{
  "d_model": 256,
  "moe_layers": [0, 1, 2, 3, 4, 5, 6, 7, 8, 9, 10, 11],
  "positions": "rope",
  "attn_scale": 0.125,
  "init_std_up": 0.0354,
  "lr_mult_down": 2.0
}
Below are experts of layer 4 (counted from 0) of a mixture-of-experts language model. Rows are named router (the router's row for the expert) and show model dimensions 0-255. Each number is 128 + 24 x the weight over its row's rms, rounded and kept within 0 to 255. Numbers have three digits each.
After each expert's rows: "comes after" lists some tokens at least twice as common just before its tokens as in all text; "raises" lists some tokens whose logits its average output raises strongly, later layers aside. This comes from a sample of Wikipedia text that the model never trained on. Tokens count by the router's weight.

# expert 16
router:095148127155151131104136158149101123147175143127128123151112092127120106181129120180112082106137181165134178146170121098123147145126179104103129106102110127121122132158092142094159117138147121175099099149109127133152103081097090138130136063123122099110092129118156100117147134175132132112168111146115130124117145141070149128141109176083090113170126129166124118117123131145125143144127097152105116093121113124120120132107108147098103121137139144164121146167116163154099131119150125145163118146128133147129123147148140111164129112146097113183160159124135168155147119077099127126083156167167102119172170098096107110146116096083109138133174115137142114132112121151124151145154110119123159121101155112133121178139132145113128112099117151120111116129119127118128110093181099
comes after: "1", "2", " ", " J", " Ch", " New"
raises: "th", " seasons", " episodes", " teams", "down", "pe"

# expert 24
router:088126162148084119125100143112103081175141133128146062129141081125142113090155098158162146136133116132117140141156103146108168070151136105097122151098108153135144161087141151081128157099119144104119090125124155160137114129099110090079129158141110142133145165155136101146137107120123094137141143105155130145106152155114136111104123120139148116135125122124120143110124124135138149121096134164132107095186150119160192116121103089125121134107128118135133123152141145097117091158148152166115127138110117134079140121151105118124103096154089105149141142118132129096150159150158132085112123155084115122110144087116109089093098131134128097100142088116127118089140079086096137110137163144122072123130140149124171089135112111166126118087121101106135127099151143094159094115149154
comes after: ".", ".\n\n", "2", "B", " B", " and"
raises: " all", " of", " the", " in"

# expert 34
router:133127140157113120113154140163171111142125164135152139118109121150127124089154145103113119147139104095103115122099101138115132087151116134136144156143140103140159124134137103129176162135127103161113165172162128127119096126088131110154106114083117141125139097116132115109096105120128135105099102114137107133149119153131100131104131083132087155132087157157116140092139127119147120132121141112162105147105109081115130124093109167116154113142138136103129066120099144125105084099108162138092140101089089142165108173119124123124098096119139114117164150132121129111112089127183126162102133128122097120083164125150088129128112141131102164142197141113131099154156089135129102124174104175137145135130113168160159150107166058109146157155108090091115111103085113095134114158150143
comes after: " |", "|", " T", "-", "%", " C"
raises: "|", "-", "v", " P"

# expert 22
router:089140120082120107131153155145118119120145149114089147146113132129085156168167149082087154105133098119129140141090123090106132120119134172116133144115141129103146165092099129135150139107120172127087149115162177122089117074109102117139134145126139153110117140108116094147157184124142072157140153136161081122151144149138118141119185163106173116155098115156119131102098136150136085132128113138164132080104141113107105133107156124098127115131134133114119130094168087139114125149141128106094107194122103150138125168104171101135134158186104157132167174131085143130154113117166106164133076114151119126108155135136139131106145118132141153136152166100142102114148140123145113166142139107118093153099112111130153142098153121143103153081143131142122129104146151135124107141127136
comes after: " R", "|", " W", " N", " |", " Sh"
raises: " (", ",", " and", "\n", " "

# expert 26
router:115119117089111106141119137148141094110131125130142098134125112083095135161112117168110148159175120166140122168143097149121135142117123112122107101121065115115127154151149106114159161085136134139110120111176148162141111130150151154108129103116140092115160127151105139110119117142129105138090104099108148120101153129107092086132134115130171088081163128140129097151171147144148162116091180095117130118097145137073139124124133173110137148127119108165097107112116168142159106087106149159133120120137122155140130128157097169150124097141118145086132135138103126146134108137167122152158143146157116124117087113110088153074129149119180149124106094093085097106127107132123133139153141131154101131125170130167162146162116099164089134124170183103120154144104127133082156103115140
comes after: "-", " ", " (", "==", " \"", "==="
raises: "ra", "rag", ".", "us", "le", "og"

# expert 43
router:171148154076114108127137139149090149123111155147124141112086178130141129140078178182162118159107106129140142097115137119143121097136103126119121140131155106111100102173121073124117088157101150186128097124139125128168177169113146119159144124142146103140141171148155120128140115131150100130161111133153158129155119126134137157174082112096146105097142141132158137155135120163100120124103163149130124147108140097156119134106143110131146119126158154120130143105145145161173150155154144141121093125145147159117098137117129125091169106111139141106079135104134167159126141130157157107142134162127143131113095150108178129164123142112114138141134086144143101149133128145147130151140129153184180141147127138163112050140101108146136146088152153108145108117144103085097102151146147
comes after: ",", " is", " It", " it", " and", " was"
raises: " a", " the", " an"

# expert 21
router:123079107116124130160137121149171101128146136106174110100132095114157132110128127153148102117147105126163121138150135131125157119109131160147102144135129097124137130115116144160192098125139137110159173154100128118077097124135170139104148119126144108156092110072127144120086151135115136121085119128100153077124161134165172127164152085167119129121149156130170110122164151112144148153126133103127154138095139147118145113127129116153085172186105173088133135142108119116131144139105169123107128120137163170113161167152143113143097137098081137156150126167146165156151115133164103143130125109104128128112105125092135129125140110133103130143144080152137128149082098127104113126138133105094108145138164084118188135131136090153110110147113100153189111173126103115149138141148159
comes after: " |", " ", ";", " ·", "–", " Chev"
raises: "ed", "ab", "ied", "arm", "il", "eder"

# expert 19
router:173108121149146150121089098148137089142123152116124165162113139176096180156126112139106125145126099090125139150147126110159140152129146135132128102127082125149155111157140178138104132140125112100084137128136115066106176150135067134153141087119115147112118156145139113121134108102142090099110143124159123110121145106091122097135078142121159153149116130157160099101106072132097119166156125105110118122116123137121146080078114141131092109117135151159128129109127115128136129113151101091088121112157158143116114117155140127149086129135158112139153182113140073095157103092154140100136139106138125119083150120137148161141123087120103089150102126149107120128151155124089143126125150108128124126132148131144142165131160079167132177120094121145148153114143118099179099139075111
comes after: " a", " A", " ", " C", "A", " an"
raises: "id", "ic", "ly", "is", "als"

# expert 7
router:130191158137156137110089133143112129092168144109136099128156115157081117138125107127099175121143104076125141103171117142127143148098096149137096108132120189123117131156097130172114150133141096132148145057134108119141108108097098136139109091103130172138135118150090137074107122176107132158085110132108128110133111118118149108141126105136118115106139124143088124132135130120121120159103187122156096093139126102126126153100127111135103128087107129175154136105109142131135113138110119127118140132162100123127115131108122142171160117098178093154127087105158151159096122118120146133168114136131105119137174144155094176101111113134173165083152160180139172116156119114113127089112128102120173133094171105138139128110163125129132150089133124152121147116153115153121112099143107
comes after: "-", ":", " |", ",", " of", " H"
raises: "l", "om", "ol", "ar", "ot", "est"

# expert 32
router:138102140141128115101141119146148135157146120162157154102139159142108122115121101139073087124158152138130159120150122125114175140113127161136077138082106104117146109158131149136163104090116089100170109102146119158090075111107106139124122158133132146092142126135110154091147145101129121125088086143084139131103095140138096111085131143145148130093135089171112135171148145154103145180127105132130103105149151079142154112125126147123134127135144159142132122165098122152098126083103120101149125084139149169138169150145133120148104110097141100138153155111132122151139126177142133140124111115123129163089093125091148151126137116177112124138132152125177163167080126132076158143091155169087136141129103129138156141101128099178125109114116150135153150096137107131162104142161154
comes after: " in", " of", " In", " on", "|", " for"
raises: "v", "ps", ".", "pl", "p", "b"

# expert 44
router:161144130128122167138145106099132141152117137151139114126120135112108105135130121154102118157138119140140158133087124112140084090134158114078135108138122124101147116147121171140109161110164157103103088136161129153142152110122092153094115088101149127131135127168079129139094124151120121124140124140159080126124106133104133116090040095101147132108104113139147130085130142128172108129155123133178170145088125155107121101092072118129173095153137139145119097138114176151119139098113120126140129155137165117133130106118119142132190172142138120096147141131129094127153117120139117136111184119152154104144116191151085100135102156158129148116122165101161154140143181124146197139131110167115113101146139111108099117132125119168127126142114121137131160153170113129090122109127093
comes after: " ", "–", " (", " E", "E", "_{"
raises: "as", "ically", "0", "2", "3", "w"

# expert 17
router:103142124120107144152102166154123107121127151107128143120146155119140106128090126147109129141111120094129088143142112116151136118136095094125108089155160121144138121174142166135127087129117111158091126170108101086122132101125149170113133127116097161118126102137148092175096099133135129103141099111121062139157103146100120099130170122134138149128093121153107111146111141109108122187124113133143138125157086145137135127147138124105144119130119154091145085140126113113096109128116130155115113143135146097178125184125113138130137101143117078166137125113132154166118141152108112142106140083092175166127152137124131110151130117106110125102130099102148100096144115102161092183126090136106094145097178172171127058095101163112169076103120166128122142164099118149114123103120095
comes after: " P", " M", " S", " N", " V", " B"
raises: ".", ".C", "-", " c", " and", " r"

# expert 14
router:169104113124109130122091115099154113113113119110128159135116082111113111092115222140103086118094154138133083128105165113162112164110130084142093168079158125140156095136155110159126095123085150123134085131138147141137163130100094122181136099115116191143131167132144119168159100136125138135094160139153130141143142154094160153140144153087147137100159122123098139103141129105096145089138110158119130120116135128120155132142110143125098131121083098127122122167085171085120136118100114132129170099133134106148131110138138124130119137137168113088131113165110129121123167120113131120119121118118094128121142087178068142154140123142111130133120141131115149120126162158123138088138144099132133175120144088131097087111116093153121142126165155094093106131112121097138090125105148
comes after: "0", "9", "8", "1", "2", "7"
raises: "–", ".", "\n\n", ".\n\n", ")", ";"

# expert 0
router:098170148135146148122079137106106093141127185115133133071145120138127146133116129153122146176174107140102120128152112107168131141156127113161094153113141127105086113101100091158149171128144122157155137103153159134128183137116141162144139153068126145161097151143113117084100091120138143120110122136132123131162098081151124172094136123122150144111164137105154120109130160130124103120101097109093116154166155122121152128128142145135113144100150157158127128131146112137128190126109135111096098116141120145106109119141128110147090176143142108137088127090111120093116182132116085166143100122147158110126090135099141082128154097082103191167145142119136172127101161130118116166139123148146139143137125100096131158103168142123117086137097141107126154131140142154125139105156113
comes after: " |", "|", ",", " in", ";", ":"
raises: "1", "2", "4", "3", "6", "5"

# expert 10
router:087090133103131151143148112131106132127146143107124114137144166118143100112145114116088102164156120138164148153114103175096112149146159138149167125139099094080107152132154155114122176139149142093136100072128117113091126128142148109113128133143090165112111141155095097131114132153134125162165078161116127139145123119151177108100131082143136107104130100095126114125136104141131138168152128121129162093150138132125139112134150143118165150137158167110106175124079150087146174141073127125075117122106120166119094089137150109108136123128130129145162121166134088114101130130169090175107094136102161126133134149111127113120112157133110137160141116169126164154122109142158153130108120153173129100106175162177148170147118097142086112143131104134154121093159126131144106140098111
comes after: "-", ".", " \"", " un", " (", "/"
raises: "ven", "ver", "v", "vin", "ve", "ach"